From a checkpoint of a small mixture-of-experts model trained on Wikipedia.
Training: a variant of SOAP for the experts, 219M tokens, 6678 steps.
Below are experts of layer 7 (counted from 0) of a mixture-of-experts language model. Rows are named router (the router's row for the expert), gate (a neuron's input weights, with its number), up (a neuron's input weights, with its number) and show model dimensions 0-95. Each number is 200 + 20 x the weight over its row's rms, rounded and kept within 0 to 999.
After each expert's rows: "comes after" lists some tokens at least twice as common just before its tokens as in all text. This comes from a sample of Wikipedia text that the model never trained on. Tokens count by the router's weight.

# expert 25
router,185,187,174,199,228,197,159,191,207,227,150,224,195,172,218,191,195,182,166,213,223,176,185,236,207,181,193,217,200,211,193,186,199,226,190,182,194,227,177,194,163,208,224,209,210,192,177,173,170,204,215,181,216,196,159,212,203,171,205,197,229,179,255,208,186,225,207,203,202,179,204,227,198,202,185,241,190,212,208,202,192,203,214,221,242,205,196,222,180,169,214,214,221,193,200,203
gate9,228,189,170,213,213,183,205,191,195,197,205,185,194,155,207,205,181,202,208,169,212,190,169,168,178,183,164,166,171,216,213,208,217,188,213,226,209,195,221,176,187,213,192,227,211,197,225,229,179,202,195,183,215,223,182,210,218,156,237,168,179,185,230,232,207,227,235,217,204,197,221,182,207,175,191,228,199,200,204,186,161,217,195,243,211,192,214,221,197,210,216,225,209,188,204,217
up9,184,228,199,248,167,187,187,195,173,216,214,210,194,201,220,193,194,172,183,189,206,210,167,187,228,229,198,222,188,210,202,194,166,224,243,218,198,209,217,186,215,190,200,232,197,184,234,213,165,175,178,172,204,231,208,256,218,194,222,169,195,185,237,204,222,213,215,230,154,198,207,182,185,181,202,169,200,178,197,175,181,215,196,198,192,201,201,195,194,181,202,195,220,214,197,200
gate10,193,188,198,190,194,208,233,189,215,169,169,217,187,168,206,141,208,207,220,195,181,167,204,165,192,193,205,174,174,141,212,215,205,170,208,163,172,209,211,175,168,190,188,189,187,192,183,187,210,174,197,173,189,167,216,191,176,196,169,199,169,184,186,182,193,203,206,186,184,191,196,228,217,226,190,208,198,170,191,185,198,201,177,210,211,206,194,163,181,201,190,166,202,175,197,221
up10,220,197,157,193,181,212,241,204,209,231,196,179,224,219,210,236,191,215,183,231,174,200,187,200,167,175,172,207,199,207,239,213,249,174,223,218,187,206,170,225,185,200,188,237,216,198,197,184,212,209,189,224,192,192,185,177,220,190,218,185,175,188,201,194,198,204,188,214,211,200,166,173,218,190,192,207,189,212,211,196,259,216,215,174,228,201,211,212,177,205,225,211,197,213,185,233
comes after: "-", "\n", ":", " •", "\n\n", ")\n"

# expert 34
router,191,187,233,200,169,178,206,206,167,218,200,175,217,213,193,182,201,185,185,184,161,181,227,195,211,175,214,184,220,196,173,195,204,216,161,205,218,201,196,207,224,199,193,164,191,208,199,184,183,161,194,235,202,196,213,173,206,212,233,153,190,217,177,194,211,236,224,152,185,228,161,194,181,185,198,179,175,212,205,199,186,207,209,179,214,217,222,191,210,167,183,215,218,234,190,219
gate6,205,217,215,192,215,216,212,227,185,209,176,172,192,199,182,201,182,206,200,191,209,204,177,229,197,198,174,204,217,182,231,218,214,210,149,208,187,208,209,221,184,262,185,214,199,193,187,230,204,215,183,186,177,198,198,218,222,215,162,160,189,225,217,205,218,186,220,187,210,166,189,225,178,230,186,225,208,190,167,193,197,249,203,195,163,194,164,202,176,187,188,173,215,201,181,213
up6,149,197,191,195,220,196,158,206,170,178,204,211,196,223,215,175,210,217,218,164,194,224,203,207,179,199,185,218,180,199,213,225,181,210,191,179,206,190,215,212,204,184,204,197,208,199,212,224,184,190,213,205,207,142,169,223,242,182,230,195,211,214,188,190,231,179,169,219,215,175,225,189,178,149,232,214,188,189,208,183,202,210,185,181,197,202,212,171,188,214,208,162,198,233,204,195
gate7,201,174,183,211,208,211,193,203,199,196,231,224,171,201,222,180,202,187,200,181,226,199,223,223,208,199,186,190,212,185,197,212,181,176,215,180,196,221,201,229,180,174,195,247,195,185,227,189,177,217,158,243,214,188,226,184,219,211,192,207,221,236,227,223,183,197,212,217,235,185,208,203,235,184,201,167,172,212,215,157,181,209,213,197,207,189,190,220,230,214,216,246,178,186,223,220
up7,214,238,219,240,190,206,202,224,197,232,218,174,155,202,203,192,188,183,206,208,220,176,201,229,223,200,154,191,217,231,156,202,193,177,193,218,211,169,168,205,171,192,200,211,195,175,178,175,199,194,167,182,187,231,233,230,198,195,231,206,210,197,242,198,178,217,193,185,222,214,187,189,223,204,200,179,193,200,184,188,175,201,220,193,203,206,193,213,203,233,197,199,160,215,226,196
comes after: " ", " of", ":", " and", "i", ";"

# expert 33
router,220,229,169,226,236,227,215,217,205,189,184,206,180,201,207,223,231,202,187,189,168,191,161,207,166,209,180,221,193,164,225,227,197,214,178,216,217,197,241,215,203,217,229,190,206,211,215,212,183,211,214,203,192,201,152,190,160,217,182,193,201,230,208,226,190,204,247,196,213,202,187,180,209,186,206,175,196,222,171,197,193,196,173,217,202,206,232,169,229,211,220,183,201,179,184,187
gate4,197,198,190,183,173,186,192,203,193,174,236,198,195,215,208,198,195,186,205,213,197,171,197,188,182,227,194,231,202,167,203,227,204,208,180,233,203,230,203,209,209,202,222,216,192,198,250,242,222,195,184,209,170,195,192,221,194,201,209,197,192,176,219,208,216,184,201,204,205,244,209,176,169,200,194,202,258,175,195,216,154,177,167,211,210,166,189,196,222,221,211,224,234,231,211,226
up4,198,210,225,230,209,201,185,193,160,187,169,187,197,194,224,202,196,207,199,192,187,181,208,228,198,168,172,196,224,240,173,167,202,188,222,175,215,214,175,178,210,183,141,180,184,224,168,231,211,222,209,200,204,186,186,181,181,206,197,218,171,210,203,190,202,200,185,172,172,179,219,199,225,199,169,213,196,207,203,171,215,203,212,210,190,192,207,180,172,223,147,182,183,218,184,173
gate5,172,210,190,175,214,203,206,209,210,206,174,215,230,178,191,232,218,164,175,165,199,195,170,203,214,224,195,191,200,193,201,163,205,223,186,195,203,205,197,216,187,185,190,235,226,212,206,198,206,231,232,207,171,211,219,175,183,183,170,242,178,191,225,177,189,212,194,213,243,201,173,218,174,184,197,222,218,178,180,167,194,239,207,220,215,158,234,199,185,201,210,212,186,175,199,190
up5,151,212,192,195,200,210,193,184,224,236,183,200,213,214,219,213,222,146,198,204,211,223,197,204,230,215,217,199,193,213,215,177,174,214,204,198,213,188,195,217,198,182,202,204,210,187,206,216,190,228,208,212,194,217,242,203,152,177,187,231,187,176,187,203,189,182,220,216,220,214,204,193,177,196,208,237,230,168,176,168,177,240,197,209,181,179,201,204,203,199,212,231,196,146,229,206
comes after: ",", " a", " the", " and", " with", " of"

# expert 8
router,181,186,212,234,200,215,187,203,174,179,209,190,216,204,205,208,210,205,172,214,222,213,227,193,220,196,202,171,215,230,178,191,214,215,193,238,201,191,212,217,206,178,200,174,183,189,229,206,182,157,205,183,185,214,178,182,192,211,236,213,158,187,174,226,258,222,242,183,184,215,183,165,178,175,207,222,201,207,222,175,213,179,201,195,195,198,168,189,193,171,169,216,206,224,191,198
gate11,173,252,195,217,212,207,181,209,200,167,192,245,196,217,185,210,196,184,222,142,231,197,181,218,200,182,221,215,223,173,218,221,227,211,182,210,205,213,186,183,198,203,187,207,232,219,220,221,229,191,180,189,217,196,182,194,205,189,194,212,208,209,205,219,201,213,224,212,188,200,223,171,171,218,200,207,187,218,186,191,220,221,236,225,175,244,206,183,180,234,239,197,185,184,225,200
up11,140,191,211,195,188,235,207,207,196,211,189,231,171,211,185,177,201,180,208,187,215,173,168,174,205,202,208,205,221,201,221,201,189,222,173,188,184,219,185,175,194,202,194,219,199,203,219,223,233,186,190,202,197,214,205,176,221,220,188,173,174,199,211,178,217,182,222,208,172,204,173,194,152,174,220,171,185,254,209,205,177,197,214,203,215,195,210,171,238,224,218,229,190,192,220,172
gate12,248,236,196,223,186,228,197,178,206,234,220,209,202,172,214,259,180,194,199,204,213,185,235,203,183,214,209,184,211,198,222,218,204,192,171,201,192,207,150,185,204,195,214,221,198,198,230,202,223,208,200,185,197,197,208,185,206,214,231,241,237,235,204,199,168,190,202,199,191,204,193,157,204,226,202,186,197,190,169,228,206,179,188,220,193,207,204,238,195,232,201,223,187,192,184,179
up12,200,181,202,199,232,210,200,214,216,186,199,173,204,216,183,178,207,190,149,179,230,169,177,211,218,165,177,180,192,190,182,203,217,213,218,209,199,151,208,214,198,206,215,189,208,202,194,237,204,185,244,222,185,200,152,187,189,182,192,207,195,201,206,178,188,213,217,205,215,207,206,231,210,176,190,231,173,189,231,166,189,217,222,182,201,195,219,187,174,188,200,167,212,154,223,229
comes after: " the", " The", "'s", " his", "The", "ian"

# expert 14
router,235,167,205,191,216,204,159,226,232,181,205,237,238,204,211,188,159,225,198,194,209,188,206,205,156,203,175,203,185,189,204,186,214,212,218,221,222,192,208,169,220,222,181,211,171,226,211,200,199,224,213,187,188,195,211,245,184,206,176,220,191,204,198,222,183,223,199,177,200,214,212,226,195,170,188,183,204,174,154,190,213,194,223,201,175,163,225,196,214,231,221,201,177,211,190,217
gate9,168,188,227,214,186,221,180,165,201,201,221,201,222,231,226,194,167,235,222,191,213,180,225,194,187,191,203,178,151,177,201,223,193,170,197,213,198,198,232,196,210,187,232,221,206,204,203,194,190,171,194,195,200,234,200,222,202,201,142,221,190,209,198,215,191,190,210,206,170,197,179,197,199,212,208,193,192,177,222,243,188,189,208,204,227,214,147,203,237,224,188,220,212,195,176,215
up9,177,177,198,241,203,244,174,179,182,201,190,191,214,218,202,246,216,223,181,154,198,183,232,195,195,163,213,205,186,191,228,207,242,177,194,181,202,202,178,165,200,190,187,200,200,210,164,214,183,195,207,186,194,228,180,169,191,192,207,219,203,206,195,207,161,211,202,171,185,216,174,202,206,237,213,201,192,164,209,226,188,185,201,164,217,216,183,199,226,234,215,212,192,212,194,191
gate10,222,209,182,195,211,205,159,210,161,206,156,229,180,187,222,194,208,232,234,236,196,224,186,231,195,176,216,195,193,217,220,166,196,207,186,201,228,212,207,167,197,213,206,232,202,221,194,186,186,184,171,223,191,220,184,203,185,205,190,225,209,165,191,227,200,195,214,194,198,198,226,211,214,148,188,235,219,205,171,197,204,193,204,206,208,223,209,209,192,136,192,214,209,205,216,199
up10,210,193,203,196,208,184,228,194,239,177,230,226,174,193,180,254,179,180,216,204,189,189,194,201,211,182,190,203,191,201,172,184,209,223,220,227,202,204,169,207,181,213,218,201,203,195,178,205,173,179,194,170,183,165,217,187,197,214,230,170,195,211,237,209,187,241,191,210,201,180,195,166,201,241,244,195,171,197,188,205,210,183,188,194,229,201,191,185,189,196,172,145,209,213,200,217
comes after: ".", "0", "5", "3", "2", "4"

# expert 0
router,198,195,219,226,176,192,203,183,165,190,201,162,215,194,207,211,214,193,173,206,182,186,224,187,207,176,203,163,187,213,172,177,194,199,200,217,206,170,211,201,218,215,179,173,197,207,218,200,179,162,215,221,212,205,211,174,197,223,214,166,161,197,180,209,229,231,209,180,184,224,182,170,188,155,189,184,189,218,220,215,167,189,186,195,199,221,198,193,187,153,174,210,238,230,180,226
gate29,195,178,192,218,194,194,186,161,219,229,174,218,235,212,203,244,191,194,209,234,247,207,209,191,176,198,179,215,204,192,221,217,199,220,186,202,209,215,168,211,219,206,219,223,197,164,224,221,181,190,218,190,230,189,206,208,185,173,199,194,184,228,186,229,202,174,184,197,209,174,195,200,237,230,167,234,202,217,172,189,219,200,209,206,189,205,212,206,177,224,166,220,161,192,182,223
up29,173,221,218,199,177,202,186,180,194,183,200,211,198,167,187,217,179,167,175,220,222,204,185,177,156,203,187,219,162,236,196,221,198,198,159,211,210,217,190,167,213,237,230,224,198,235,194,191,212,197,208,228,214,218,212,195,211,227,208,204,202,175,205,214,174,232,238,199,209,213,188,243,189,207,195,223,191,197,193,205,200,202,192,180,166,202,192,207,208,190,146,205,229,200,174,219
gate30,190,221,238,183,196,215,169,182,193,186,203,206,179,173,207,249,177,201,204,193,195,208,211,202,190,204,190,207,200,174,197,242,207,240,191,204,205,204,220,168,200,222,212,184,163,187,169,211,209,195,187,199,206,247,202,180,168,189,182,205,185,193,234,203,183,168,192,174,241,198,171,189,173,189,191,187,234,171,178,171,193,195,179,208,176,210,191,206,232,189,237,207,183,182,217,175
up30,179,204,199,200,179,188,216,214,194,190,164,178,206,185,171,229,202,243,195,197,194,193,199,208,180,197,245,178,217,179,218,173,180,194,214,220,215,177,234,209,177,207,204,226,190,201,166,184,192,182,190,188,180,222,212,214,209,197,221,226,221,201,184,191,242,143,209,188,205,210,166,167,200,205,173,180,231,177,207,222,166,209,196,184,222,176,204,187,248,197,187,193,186,214,214,196
comes after: " ", " |", "0", "%", " JPL", "n"

# expert 16
router,195,194,233,224,194,194,193,191,178,193,202,182,200,192,221,210,200,175,178,229,184,182,230,220,210,206,184,166,175,218,181,184,186,201,213,213,205,179,205,211,192,204,163,172,227,209,224,219,195,166,230,228,193,207,213,169,190,217,202,179,170,178,173,237,217,229,200,172,183,234,194,187,168,165,182,179,192,214,215,218,158,193,196,196,203,225,187,212,186,158,187,213,227,220,189,228
gate9,207,210,218,172,231,231,205,179,205,153,183,186,199,181,197,201,186,200,172,185,186,201,218,231,196,215,200,217,210,172,220,230,157,165,211,214,221,187,200,182,179,214,181,191,221,193,164,238,194,208,209,185,206,192,183,184,201,181,181,200,213,205,185,192,188,153,228,172,191,223,208,197,216,196,184,177,221,240,169,225,177,184,152,186,211,205,207,196,202,217,200,178,188,175,186,176
up9,193,248,191,173,222,199,186,166,209,181,150,216,210,182,196,218,176,193,205,193,210,200,238,188,186,200,201,165,179,199,198,218,199,185,235,200,191,191,208,179,235,231,194,188,182,227,196,163,195,207,213,213,220,194,173,188,217,205,184,210,166,203,189,220,188,174,214,219,170,195,219,189,191,201,206,191,177,207,202,211,249,212,197,185,193,236,208,187,239,226,182,175,176,206,186,243
gate10,226,210,223,154,191,213,209,209,229,188,204,210,192,218,164,199,210,227,196,202,217,192,187,200,187,204,166,211,199,205,239,256,203,197,193,192,184,175,158,197,206,201,182,192,202,191,195,224,215,197,222,219,231,202,222,192,180,191,206,212,209,190,202,221,188,162,196,213,196,203,223,238,181,216,188,214,179,151,179,198,202,173,182,220,202,236,185,243,234,221,213,225,188,228,213,203
up10,199,213,180,205,193,205,204,212,219,207,183,234,174,234,191,159,210,212,212,184,204,215,213,195,194,178,179,194,230,201,205,220,202,221,216,200,164,186,177,228,217,165,188,195,203,184,191,200,211,186,204,208,222,229,205,226,156,170,208,224,201,166,205,200,167,182,183,189,198,160,215,216,208,217,170,201,170,136,189,183,211,170,202,207,217,217,210,240,208,211,216,208,208,217,238,196
comes after: " |", " ", ";", "|", " ·", "ing"

# expert 26
router,201,166,199,205,207,192,183,172,224,174,175,232,222,204,225,192,148,200,197,185,221,233,205,242,214,214,209,210,181,182,212,196,195,184,198,197,185,200,195,210,214,225,224,194,219,196,195,237,229,219,176,228,208,236,215,209,175,213,220,238,199,174,224,224,194,196,213,190,171,169,179,186,204,206,174,195,204,187,186,191,216,177,178,170,177,216,221,228,233,190,232,182,208,209,215,175
gate11,210,207,231,197,222,210,204,210,210,203,239,221,212,195,207,220,203,200,184,195,171,203,225,196,217,173,208,195,162,189,185,195,191,179,165,185,188,197,174,203,187,182,206,201,210,194,183,154,211,209,244,198,229,229,182,157,212,222,172,156,235,176,219,232,205,224,206,203,183,191,220,208,202,207,233,160,199,215,213,184,228,189,199,180,248,170,195,197,212,211,190,206,197,169,192,204
up11,218,208,202,225,204,240,235,224,162,163,209,201,200,209,195,198,196,208,165,184,203,206,208,188,191,220,173,189,181,196,179,163,178,202,188,197,200,182,194,219,221,151,179,181,218,188,208,206,190,156,198,188,228,181,208,235,210,176,188,170,163,200,199,192,219,177,213,206,176,204,218,188,214,196,216,175,209,166,213,197,180,248,210,200,189,195,182,196,217,242,221,214,180,228,178,196
gate12,184,217,221,195,206,210,195,218,211,201,238,213,223,192,215,247,171,205,206,168,185,179,248,211,180,175,165,241,193,186,182,198,198,201,188,217,199,183,183,203,186,179,182,250,222,193,197,169,223,192,175,160,199,210,195,205,208,203,203,220,222,211,170,203,194,189,197,181,204,198,194,210,174,232,190,207,184,206,213,202,185,151,210,194,172,211,242,212,176,224,231,228,200,217,198,205
up12,189,199,204,167,168,218,197,210,208,194,194,247,205,172,219,206,199,151,234,207,207,192,172,218,157,192,225,212,152,194,217,179,205,196,196,194,203,209,184,222,199,194,211,248,187,202,164,219,172,218,200,214,202,241,198,191,200,195,223,196,166,221,189,198,248,187,220,193,213,215,197,167,221,194,182,183,223,210,187,222,208,209,221,206,195,204,223,209,204,190,213,206,174,221,168,179
comes after: " |\n", ")", "\n", ".\n\n", " |\n\n", " Team"

# expert 22
router,200,195,219,228,174,191,202,186,164,191,199,163,214,192,207,209,214,193,174,206,183,183,223,185,207,176,202,164,189,213,171,176,195,199,201,218,207,170,214,200,218,215,183,172,196,208,217,204,179,161,216,220,211,205,209,172,197,223,215,164,163,197,181,208,231,228,208,179,185,225,180,169,189,154,190,185,186,218,219,218,167,191,186,196,197,218,199,194,188,154,174,211,237,227,179,224
gate4,212,180,185,188,159,212,203,218,186,189,205,231,204,220,184,178,128,205,180,205,199,215,175,222,196,170,164,203,224,207,200,171,225,218,213,190,193,239,189,168,232,199,207,196,184,199,187,216,210,219,229,218,203,213,202,165,224,228,236,186,207,204,224,170,207,181,211,175,212,192,215,236,200,212,225,193,187,182,215,199,211,194,181,194,183,208,221,175,234,175,195,176,196,201,204,210
up4,207,203,198,196,184,173,195,229,194,210,212,227,200,233,214,233,200,218,193,224,194,176,202,206,227,163,161,198,208,210,237,211,191,223,226,189,211,190,187,172,187,186,207,174,200,237,203,207,209,224,205,194,246,205,226,202,220,230,202,200,173,196,208,199,196,189,233,180,228,179,196,195,234,191,171,167,224,208,209,194,178,212,184,153,218,174,223,183,202,158,176,190,220,197,181,225
gate5,243,208,218,195,181,186,199,162,186,214,217,203,181,217,210,194,166,234,196,185,214,230,173,172,212,198,194,183,181,226,205,204,177,185,239,207,171,228,171,194,222,234,201,209,195,204,217,203,190,207,204,211,205,190,232,217,219,176,197,196,183,171,208,216,209,221,217,175,234,206,212,204,206,225,167,192,183,202,174,186,218,190,201,201,206,203,205,199,196,230,243,145,206,206,231,155
up5,153,201,202,194,181,207,208,208,186,174,207,186,214,172,207,233,205,205,205,205,223,165,187,203,176,184,205,210,226,203,218,184,179,182,198,188,194,186,217,226,221,175,198,169,209,200,213,203,191,178,223,185,237,191,216,214,198,211,226,190,207,211,201,198,186,240,164,216,184,143,171,190,202,172,224,214,187,226,223,207,187,200,221,180,236,221,188,214,219,176,188,184,188,181,204,261
comes after: ",", " |", " of", " the", " and", ":"

# expert 19
router,197,173,220,208,177,195,192,180,195,212,185,177,202,210,209,195,221,192,201,197,180,191,195,213,220,186,176,157,190,224,182,175,188,212,215,235,203,186,228,206,226,233,181,177,203,184,225,220,182,164,212,228,187,237,187,164,210,219,223,199,157,201,180,204,219,201,224,191,184,225,193,197,204,167,181,175,192,212,227,225,152,217,217,190,183,197,192,196,192,162,172,222,236,216,184,210
gate29,214,194,186,216,182,206,207,201,215,200,247,197,224,203,195,193,176,187,256,197,192,228,160,225,196,220,179,225,191,211,183,166,180,168,153,184,213,207,177,169,193,213,202,204,226,217,220,227,190,226,229,190,205,208,205,240,216,176,208,220,201,207,222,189,205,207,193,199,207,207,228,201,201,192,216,180,181,213,222,199,179,203,191,199,211,161,197,151,212,225,180,226,172,179,221,192
up29,190,198,196,192,220,206,216,179,192,226,174,196,166,182,193,206,212,180,157,201,201,165,230,163,193,199,190,170,230,190,242,201,201,240,219,194,217,184,227,249,202,191,206,191,154,193,200,194,196,173,166,197,193,185,203,184,190,198,202,156,197,210,212,235,187,195,208,213,195,215,202,224,198,198,192,223,206,171,160,203,211,173,213,196,199,215,214,260,199,183,206,212,218,206,201,190
gate30,215,227,210,206,183,208,177,191,154,206,183,199,218,219,171,215,193,241,211,212,199,215,172,243,225,187,189,176,209,194,189,179,181,216,196,214,166,210,192,207,198,223,208,240,186,241,196,227,202,203,189,196,213,214,210,202,175,190,211,207,211,182,214,253,206,192,199,193,199,221,183,211,182,219,185,197,179,208,213,180,240,214,183,199,205,151,152,166,168,189,210,210,195,224,207,204
up30,187,201,175,203,187,209,182,215,198,189,168,189,194,162,212,217,176,210,194,218,184,174,192,231,225,189,217,163,174,215,138,200,165,181,202,203,191,196,196,208,203,248,196,213,183,232,195,204,221,200,223,212,214,194,232,225,146,170,174,195,209,189,221,211,183,243,195,202,219,218,190,218,191,187,165,223,205,224,190,201,202,188,174,200,242,191,194,196,212,206,183,200,197,205,198,219
comes after: " ", " $", ";", "_{", ":", "}"

# expert 39
router,192,198,201,220,174,224,202,186,165,198,187,164,223,209,208,201,177,193,179,221,197,175,215,179,197,165,207,192,199,178,178,190,155,184,234,206,213,181,211,177,204,193,183,168,202,204,206,198,163,165,193,219,217,217,199,205,197,216,222,175,166,199,186,218,258,244,214,199,198,204,176,174,174,162,195,196,179,186,210,224,169,202,191,194,210,195,215,204,173,164,184,205,229,214,205,204
gate26,191,159,174,193,218,206,210,187,180,210,227,227,206,221,177,211,149,189,196,225,218,191,174,213,200,207,230,210,218,197,183,213,192,190,207,200,190,191,252,184,180,162,174,177,179,196,173,200,195,204,173,217,204,201,166,203,169,157,190,217,177,179,199,216,176,190,208,211,223,182,171,200,224,176,221,217,194,202,194,203,210,208,224,226,201,184,183,220,223,232,181,217,200,165,229,182
up26,171,193,192,228,220,197,182,220,173,208,188,188,205,235,180,218,187,222,226,225,216,205,190,228,171,211,216,197,199,201,183,221,197,216,181,220,184,174,195,186,216,152,197,207,188,194,174,209,179,228,188,197,180,198,170,197,203,181,209,221,216,186,175,199,195,203,186,194,175,196,155,191,241,207,194,219,179,200,183,234,219,203,193,245,200,218,197,197,252,228,200,184,150,222,178,192
gate27,217,185,191,184,231,247,199,187,170,231,213,181,189,223,183,180,184,210,184,211,207,192,180,209,215,230,224,214,182,178,218,235,195,167,216,236,189,191,211,204,216,176,241,200,190,185,219,202,188,212,203,200,206,222,196,194,196,189,210,212,220,196,206,181,200,182,189,225,173,182,183,225,175,180,210,220,195,203,198,245,183,214,137,210,219,174,180,184,196,202,171,218,205,166,175,174
up27,173,234,194,187,215,170,221,218,195,146,203,208,236,199,221,187,209,208,203,200,193,208,208,182,196,227,180,179,159,191,235,180,146,170,206,209,189,165,202,187,194,159,187,157,181,183,198,202,162,219,169,202,184,207,203,192,196,212,192,223,203,244,183,192,218,206,177,199,170,197,178,205,198,164,197,232,203,206,231,175,187,212,194,205,190,197,214,186,212,207,196,194,218,194,188,192
comes after: ".", "=", ",", " John", "a", "ie"

# expert 18
router,189,183,203,215,187,208,214,206,176,178,201,220,236,192,222,204,162,177,212,210,187,199,220,220,158,209,175,163,231,214,205,175,210,190,239,194,200,180,187,201,225,221,163,207,203,223,222,197,234,184,213,220,183,181,197,185,227,187,216,210,216,173,183,186,183,196,215,234,191,231,196,201,202,163,200,226,180,232,198,188,189,172,234,178,237,226,213,191,218,178,186,208,208,232,193,213
gate10,192,183,199,188,188,199,191,206,188,199,187,215,201,187,221,201,167,225,261,192,226,175,173,195,202,195,203,212,186,221,199,201,178,173,226,165,183,192,250,195,212,197,188,184,217,206,206,196,201,196,173,205,179,186,156,177,182,188,189,186,224,192,193,194,187,215,210,216,211,177,236,227,189,209,237,219,204,256,192,208,172,210,210,232,217,194,195,213,184,175,178,195,146,198,219,199
up10,198,222,200,179,204,218,231,182,191,189,225,146,222,212,191,184,222,193,152,218,183,223,204,216,210,202,188,181,177,179,176,202,201,204,177,246,220,203,149,200,174,207,229,198,186,197,214,209,199,214,208,222,204,196,217,228,205,204,165,209,196,208,211,194,209,183,175,182,188,200,199,193,181,188,161,194,178,159,230,159,224,230,196,195,185,202,200,196,219,245,195,228,212,209,196,211
gate11,207,235,179,210,211,234,215,261,200,201,232,209,195,194,183,238,169,184,214,202,187,197,199,193,195,207,202,183,212,203,251,189,175,180,184,217,210,206,176,179,198,236,186,255,193,195,200,253,207,207,181,208,179,190,201,184,195,156,204,198,183,207,230,203,210,212,208,220,211,227,223,191,218,209,221,198,188,190,194,163,183,179,183,184,196,188,206,185,183,197,199,195,192,214,182,240
up11,178,245,196,202,197,244,230,214,176,210,189,208,215,189,183,206,156,184,182,219,186,201,198,159,204,223,176,179,208,184,240,194,205,188,188,230,219,201,191,203,185,230,174,248,195,214,199,216,207,204,179,213,188,207,170,186,183,175,177,197,196,181,224,174,217,189,240,241,201,241,191,192,201,199,174,212,219,187,167,183,225,190,197,214,207,201,197,168,182,215,206,200,178,190,188,205
comes after: "0", "1", "9", "2", "3", "8"

# expert 32
router,181,214,217,222,200,183,180,196,198,205,197,189,214,179,170,171,185,199,201,209,189,213,238,217,211,203,176,195,189,219,176,182,215,189,193,227,214,184,225,215,215,187,210,179,214,184,205,206,161,148,211,187,187,197,199,188,211,242,172,168,173,186,193,203,210,228,238,194,166,231,188,166,220,174,177,180,180,199,219,224,176,187,198,182,190,217,191,208,202,156,175,214,217,228,180,231
gate14,212,199,214,160,205,202,159,184,180,187,228,218,196,211,193,191,191,190,214,221,224,212,176,214,167,181,182,193,191,225,220,201,211,214,188,209,186,232,215,174,213,187,184,215,182,174,186,166,212,206,184,215,168,214,207,228,200,163,221,191,232,213,220,212,202,210,198,199,188,198,189,197,196,192,164,203,182,177,185,178,203,195,272,203,213,210,169,242,168,210,211,198,213,223,216,165
up14,228,205,154,156,207,199,188,210,200,189,189,234,212,188,179,202,192,213,225,192,182,207,207,191,189,170,195,195,186,201,234,196,170,216,197,185,199,210,191,228,170,160,190,220,213,232,190,195,218,207,212,185,215,186,163,199,202,217,207,239,208,193,211,190,124,231,187,181,190,162,222,201,190,192,200,201,195,218,179,179,229,222,182,231,195,185,195,179,200,180,191,211,197,168,201,209
gate15,206,184,210,199,185,234,194,197,210,177,213,216,200,193,176,152,208,204,217,188,217,193,183,231,181,218,193,196,184,217,218,196,206,179,205,198,195,219,166,188,184,172,218,219,206,210,218,203,188,175,200,198,213,255,207,211,176,170,172,218,202,173,193,161,182,219,214,202,226,227,205,224,218,224,203,217,193,196,211,151,206,164,169,236,191,211,219,195,234,182,162,177,203,182,200,226
up15,161,188,226,196,199,196,186,171,238,190,203,190,236,190,215,197,162,213,195,220,217,177,208,225,226,203,206,190,197,229,212,193,205,196,209,194,166,205,198,210,233,191,177,229,209,208,217,206,179,191,215,186,203,228,210,200,200,150,161,180,187,229,185,185,172,220,195,209,204,217,198,203,179,235,226,196,179,183,178,168,202,174,175,224,196,200,228,226,206,201,225,168,168,205,198,242
comes after: "\n", " |", ")\n", ".\n", "\n\n", " |\n"

# expert 29
router,197,193,219,228,175,191,204,183,165,190,200,163,214,192,206,209,213,192,172,205,183,184,222,185,206,175,205,165,188,213,171,178,194,199,202,218,206,172,213,199,221,211,181,173,196,209,221,201,179,160,216,220,212,205,211,172,198,220,212,167,161,197,178,210,232,230,210,180,186,225,181,170,186,156,189,186,186,218,219,218,169,189,187,198,199,220,196,192,188,153,174,212,237,228,180,226
gate4,189,222,222,197,185,205,192,233,239,194,197,201,173,180,243,232,159,198,244,185,216,180,185,202,206,228,231,210,214,188,203,197,217,165,190,172,196,241,207,191,212,196,196,228,207,199,176,186,198,210,173,225,185,173,193,194,230,241,216,227,172,176,240,219,203,195,206,193,195,233,175,205,225,165,182,210,207,179,172,188,206,192,195,198,209,188,191,219,193,192,220,219,216,190,205,188
up4,212,229,193,190,214,203,196,199,213,194,201,203,209,254,217,208,197,180,199,181,190,187,218,243,203,195,174,196,207,218,178,214,198,192,184,221,203,189,209,218,227,189,198,202,195,242,164,228,174,232,209,244,212,217,191,172,255,185,212,187,185,194,237,191,210,198,179,201,219,209,212,216,203,198,172,217,210,200,183,170,202,213,207,167,205,157,195,257,204,205,169,216,188,217,193,212
gate5,177,178,183,147,199,165,226,231,189,232,194,216,267,208,211,192,205,199,228,188,182,199,192,228,209,231,165,204,207,191,226,213,210,187,217,207,237,232,177,218,193,193,194,217,228,194,201,208,203,218,197,228,202,238,170,224,199,206,189,190,196,198,188,209,209,208,209,188,189,191,215,194,177,191,212,199,200,165,165,191,184,191,222,230,179,196,178,233,209,183,182,203,200,192,177,169
up5,199,197,198,184,206,190,190,186,196,196,209,184,199,191,173,186,184,197,217,202,213,223,241,209,193,201,185,181,166,245,189,208,199,183,148,171,207,167,222,202,190,195,178,210,204,188,179,205,209,210,205,240,192,188,224,237,176,199,200,206,204,171,213,204,217,183,177,203,170,198,173,211,149,215,194,180,201,201,200,187,238,197,231,206,187,201,167,213,152,175,150,195,210,185,214,172
comes after: "1", " |", "2", "9", "8", " Route"